From a checkpoint of a small mixture-of-experts model trained on Wikipedia.
Experts: 16 experts in each of 11 layers, 224 SwiGLU neurons an expert, 1 pick a token.
Training: a variant of Muon for the experts, 381M tokens, 5820 steps.
Below are experts of layer 6 (counted from 0) of a mixture-of-experts language model. Rows are named router (the router's row for the expert), gate (a neuron's input weights, with its number), up (a neuron's input weights, with its number) and show model dimensions 0-95. Each number is 500 + 40 x the weight over its row's rms, rounded and kept within 0 to 999. Numbers have three digits each.
After each expert's rows: a language model's description of what the expert responds to. This comes from a sample of Wikipedia text that the model never trained on.

# expert 8
router:486505447468543506496484530547484482441476506526579461522447534495442474520470439538534449525470477512487473486549519490527540515441491488505491485530428627442479502570476482435472477489459531506497462578469582487531485484472444553491460464457490551453456522585516479501451517510495473561
gate22:502537480584525514523502536522446515475483438455449507508462522513511534467556565510536447438547517497565499475525479514461504493492462587505472442451488389469459448469575548471462516531527567502522540441524462481611565444482489456520477516453521434538490547532524462595440499560521490543
up22:425511508444425520531551535499404512580478507483517533539463402502464469423539510537460537498543521445477553459601572510426471534576528554518507555507499524523516465512414504505506483435447545446542479468455526476511550516489464549529521521556547511468439453546519557463516489479502501516
What it handles: Sentence endings, acronym letters. Word-final pieces carrying a period at sentence end, such as es., ed., ing.; also letters inside capitalized acronyms and names like CBGB, HTML5.

# expert 1
router:439469538479525456436554529485492500494499517473445529501523480450524485498469485526573461479463562462494510445510511447417523513496514507460520427520431580506530530463452427449497496524472496516518478612529535483517449451541483452491508515432608548521433525499546504446442487531504497528
gate0:522470587493455509474530532519477493436525396482477508485462546526598457480465519525502572549529509459505514502502557543487544451479494486527466537496484509524557406495505526484487454446569505519515513465466618499510453479455519502493512507434489521550555533478523453523471582475483553510
up0:493500476480484456500482464542448574536517489460518507516503473499460468532532486529530557434505460583515529546483527452539434487541542481457508507472517507497553497493487567500532430499506489533481462522536453539454499475507460424484404501499484430444533491545464433478543470530421458519
What it handles: Verb and noun suffixes. Word-final suffix pieces and common verbs in running prose, such as diff-ers, rend-ered, don-ation, began, using, taken.

# expert 4
router:520470466503570415458463393532465531500521548489460469504596482433522583517500472572529554484485550530530587484557497481507503461476529488460512514547495546505428579522553495423482437456500489533413490489501496511533483503467474422474523491547543540494504439553489464451474505524558500587
gate37:482536549479492443541540550536517507505456524510517510567605543485501513495475488539564457549500490526519498491453521472447482492525548427486559486488489544406520507479403461520472393505514542476452466520533516500511464449499492479469555506558503498510511539456503550447491506548498574466
up37:455439522521470441414606516501532513533552511498485425512513517494479505462492485584546510541508548510520484456530480462538524528464554470562482491453422512447453484541443462491504467494563538492496502496506499488587469498449470505495454577526487507426473457528463407531486493492545471523
What it handles: Dates and years. Month names, first year digits and preceding words in date phrases, such as In September 2024, in 2006, at the 2015, on 21 May.

# expert 6
router:519504506475499500514521468439527478478557554468486525533506525436506534511526534498503477487456508414502522518605555503499490510441490451415488499512511504469407535495531512445540530477448517495499491558521541480507421522487450534477460394530562490455501439540495462500476537537456485532
gate22:459497545510519467549464539550523514523562476511486497565486473505485478477498503479505530476491531594506512496504440506578533404525583517582511473485420457513406533488493482501482561521527602494465572390508449498513456470458489452506552507557555477468541502505502424504479445527552495522
up22:568478450472528497481477496427499515420413538449474483476518497553589520485539562500446509506489502502512532453528522536445433499520477451462469502549530473533569471509499558526540514514511450520463554527512546475459451509512481534551434508512417523590524524504492495485492477467486483539
What it handles: Connectors and prepositions. Commas, and, of, for, with and pipes that join list items or name parts, as in Princess of Wales, Organization of American States.

# expert 11
router:488518477491578479514499390471561490532508563440559523501532483511497516468478440524494505491531555438469491517503500445512452455361504513449465446564517505496511535510439458485580467506464542557432478545477488522522452457510471572506457454484524504501520533509520532514540519480537489499
gate29:563535415519555488486506501569576446509432528464455558538513558535486443508514482464499565470523483539517519425499509515463467458486502456529525473498567411428509486533517442500471424502376565535484546529508446526476514487462494485520563488493559501507531485523504539460417521467516461484
up29:432507511448424549496528447510443479556551489479497454546500482514498542543458532487513400488481442491508564518469535534489468517454454480503468514445433497485446514508472453493477406503543480478476454455498565534475499479526474523459488585542496469435528540520558551556494461494565515562
What it handles: Closing brackets and separators. Closing parentheses, table pipes, spaces and quote-punctuation after names, species and titles, such as "(Cape sand lance)", ") | ", '" ('.

# expert 2
router:642466500469528502488545456559555535482514486508455511488518511540517515559501555478595440482497512515515465418481537471543467571503481488436483517387494550526482470490504469456486490490506545477487477524526514522547529533475481581487458536584492499432465545511517514496522482525527486574
gate0:527555455398590485578532528561523504450449453479501458573469515456529501431513511531518484529456478569550510516519532560576495523467512454479497554478469542498459585519520509461484490476474524476493457528529490494522454431515437548520526585527505526537495556436531517443460518473488540547
up0:501439461521514502530541548518467451508530506434516602531509491555472559474533488532513525452487572488517553501452418495575527550517532511410533512472572527567448484428570486514512513427456438525575412481514549500485498407448478567532512465467514448528538479465518472507517494511505497450
What it handles: Table cells and headers. Tokens inside sports and award tables, especially column headers and labels like Opponent, Year, Cup, Northern, and the separators after them.

# expert 12
router:498506474553534488483543454513485507517463516480516532462557469482517536440416520520501458524493519420426477527536427471529498554486541532471519509472482479499444551505495452465560440529442498533444529560478522509513525471494521590509520503516530495455478541535577511463504499541579498545
gate22:506516470585567457503515451515530533511511540532453512469488522471506520446493490486515472498428511464515483485558537447556487520557456532482547544500479429512449523543511435478520420444506527503517546467431472536519472561474518527520574558505428503445458559506464464589487497523558506543
up22:544539451447546519498535439497495463494545494515500502473489445473504518485549537499500530549506504414471413462484540500551468464554512552524540495497482470484420565507561460482483443440536460494470519513467453519502521518533491512526553482473513547436443503470473430550484487534585530493
What it handles: Surname starts, table pipes. First capital or piece of a surname after a given name, such as Mc, McC, Crafton, Haggard; also pipe separators between numbers in statistics tables.

# expert 0
router:566502473518550471505485468557530545555502495421409476480439537476458544499530500484553497542495546528495448509555463480473537512411489467505498454491429513442476510522487464414502460514484482515528472638502514508498471498484495512518596465479590566423509503547547434529478510492521486517
gate0:524474483494501489455465426510547599447500484426476512528510458447482483564451524478562463514523452551511483491502487510469536468468467483539460459550549494452486529479459423497471539454549455488541484537502565516475564525461456517488496489528503497518549459505557440449492475596537431551
up0:534427478529524509442506537556511504545549556498500516579570574455486493540497531533455536441514532481473530496528543499520577552553473477472468542581529482514523444524478547528433567439501487393566477545457463465535480495494529512419527479490508472454524487535526440497508482505528472472
What it handles: Title and name words. Words inside song, album, film and show titles or names, especially You, Love, World and name endings, such as Who Do You, Hot Heart, Spivey.

# expert 5
router:508539557438484414535530488451481510412561531504505498555551473534416469508485428491525464497536480510491480503529496471444475510424512518452506438456431605489421548502522457516531489492494567527506582546497464551500439490490537475552542544480541454466451460543558485459462503462519480485
gate0:568435548491392476561494467481471564474577448456559541487493463505541541506481508489521515510532497512531439467512465459527512530508557463486497452494487539515542537492616473566445510556482503482460534531479498483530495444507538510490479495415497500524473502431572539438554512500492462553
up0:555525507546478454506467451490557453477592630530552477473520547479503491518545421508557546522516461511463514544458522449500561538494514493577491603532500548568506543473550513482480504458568473513466484439538516463465507486501429564519440503516523564499552439483518494475425537508547502579
What it handles: Mid-word Greek/Latin pieces. Inner pieces of learned or technical words, often before -ic, -ical or -ous, such as heter-og-eneous, helic-op-ters, obs-id-ian, econom.

# expert 7
router:527498532474493447518464530457519555477450514488467483530510498445497547543478550478556404529488525526563524439563508488428504456504384487552470501502462460418479577435470421487535500513418466472486484604503570452561480489562526557437550546457495480493536534566512441528550502498600524544
gate0:521514559438512507576596518500425453443480518464494523531545503508508509574485551502498412575548430464513507514510456538433491453443491411475497524490543445477447533454536514490512465472512575480500461496492514475475514511486536520529473562514552468454527476546495495503482530541506482427
up0:582507423564482518469401505553529492590548444480505498457459505441470510419461473455494470425479542565470458468482516534559488538449554521549538472529472534579538423496464515514483461536515531504475527513514448491474484515477461524497509430487418488557533513529525545438505464485508589545
What it handles: Accented letters, foreign names. Accented letters and letter clusters inside non-English names and words, such as N-ür-nberg, Z-á-hlavová, V-arah-a, Ta-oy-uan.

# expert 3
router:496435481503554516488536502477496562492505547504513501459569522522510516525438545475554485528469539511476535490492483455503454541540406504511503479587386458457505459472470453447509453482411482535457556539483522528478478429494488540477549530526466474460536438460497526499538478455507537509
gate30:548476488443492508399544504497472514461487432526463536480500550514539508406498499478565503436454528500557500501500452510530524521551514406546548533480490524462471544426444528504514478488495436472474461520536498537521499492455550481455610432538475516536481508469448468483512491515528463539
up30:492479491466571462520514444512511480484535552485506542498500473437482555435399451499488447454538468570542520529517580489545461492497531585518451536505530536550504475575561466443523469496498468489506447451476432505515444452497430484543508457554558549475559516512571494564511480483449508461
What it handles: Infobox and heading structure. Line breaks, list dashes, equals signs and section headings in infoboxes, taxoboxes and tables, such as "- Parent authority", "==See also==", "- • Total".

# expert 15
router:587432473467543496473488504451477551503429558409500522484556492415492481447507501445512450458478571449494506453481493504474555476470455436481524422490418586489489482505537448467472439514500512547527471509509504456571516407533452483439534451521483479492488494493589557501506529544536458529
gate0:505523468460415497496511478553446542504428469466526436520547469455542504526464481456483493564535545510576545562467551436452518467479460537535495514532504472404469484451476519503437523449472481554510492544522565527496470540491495433556514578547542530518488484436485530506496430484512537525
up0:488545498473547486458505539438496563486453398502437534436520457461547463466513529452442492549462492545550506450431468527501537498529577567530489523551535525412570519480509531536437508509501493446541482521504461513500488544469415471520550565532542408537458563436469472532501525396534476520
What it handles: Common nouns, coordinates. Simple nouns and number words after an article, such as village, town, two, daughter; also degree numbers in coordinates like 41°N 81°W.

# expert 10
router:525493488440485464476479475496464553532505568448525471510511571491493515527544520471541530561500585511568552470504445504530500547521451482466571460542489505469449557502558501419589470546465540488476491572406542523548487509497514433464482510471536529488520538542515460442488472516571559563
gate22:540457500442536438520464518431508492553477546473536503537524544468427539491527553479493459523542497490478613544497487509531432586593486503470484526474490442451475442528556453559474497465465507527503531485453479478534498503438525527508530443508508466459491525545498586491541530478509512506
up22:509547541589416499446517515479552561457558472478458446529390447527519482515549502443550502486429439477492456511496492477479491453458498508515497522432504550586551534495454500455506539505555442461499523517509520534493526499593494498521476513538577485485524537493500539559514507520529499492
What it handles: Line breaks, non-Latin bytes. Line breaks ending list or table rows, raw bytes of Chinese, Korean, Japanese or Devanagari script, and country words like US, Chinese.

# expert 13
router:508452460447560438467532445459491462472411482482489551551594534461508540536452503428457458478428506486467471489528485484467440500502481451484504442477483570500546579542522469500542510475509501579493442474463561490474460523536503492525528470465461467461479456524500430516439506504472454479
gate22:479538462485523500551482490450472597481487481494532540524462568482582462471485443557435496475498475463434476522541447606457508481554494434481474505432489489522429529465558423514507462538503467437383489530555547563521472530550462482561421489531462438509483443471476460463510496546485437512
up22:484430521527467503493501490567564457544444619504478430488489492559433549519553484435504499522512489464506539494500492452553456461481462557558554412562506478522562450493460573457441502530526542518569427530467522482442569522492423569461515492497493508496500480443522546482460495502515551541
What it handles: Articles and determiners. Articles, possessives and determiners starting a noun phrase in prose, such as the, a, his, its, 's, "is a" in "is a moth".

# expert 14
router:574464495443520421433524468522460517439524553463477465520484493446506498436535471522529500485515464513510505486530474548503436523495495449454465479485538571494500529502520471458566523487495548485463475572473575460485377525545479607457500467573496465410436437529514492420487518531519493514
gate8:467576518546485511435492452421480464518513499506534483532464482535505509516533537509443432570488527467476504601488548494474514581478477525430434531495451535514460457410466441477546390439468551530431486502500557473534501506466514576478489521523497488412531598469505515552551522520430517480
up8:465499466512466500531478513525476479499478480455460529548513520475481478467514529446526474592521479449519546541532528449526492502473481555485489553485528516463506451478500461471482504493364475487473503429457495517566506485478473460528547495477452556472561579515529507447454551495521464471
What it handles: Capitals starting lines. Capital letter starting a paragraph, heading, list item or cell after a line break, comma or pipe, such as More, Major, Gosport, IRL.

# expert 9
router:523443501453573474452460436536461510482469547388560524528475480480432491481481457459513512554481535510521558465516494540461514469493531413428462406511475492488466536514481557425510436580440491512462467521405534517542487482500472615472535442492521478505487441560510475475500495566580457533
gate37:534434482512512517447441453546467447524496472583542489530494428575502466521494498505452529542476516458544578515457484491528566539498488492518460516570554462479526497442408438509531490521484548558421481466513445557454533502544554447479454504521549489524417503450487552491439479534503579487
up37:507548470451503535510422482531553477509499540536481505490427498506483521530527469459455563532550599482465417447510513482496468434502559499503515513541446496441521537542490550457526477467491497471526462570454484557488527460565472623424568489446568457489506511485415517441516530436412458471
What it handles: Digits in numbers. Digit groups inside numbers in scores, tables, dates and citations, such as 6–4 set scores, 1960, 479 U.S. 1063, 200.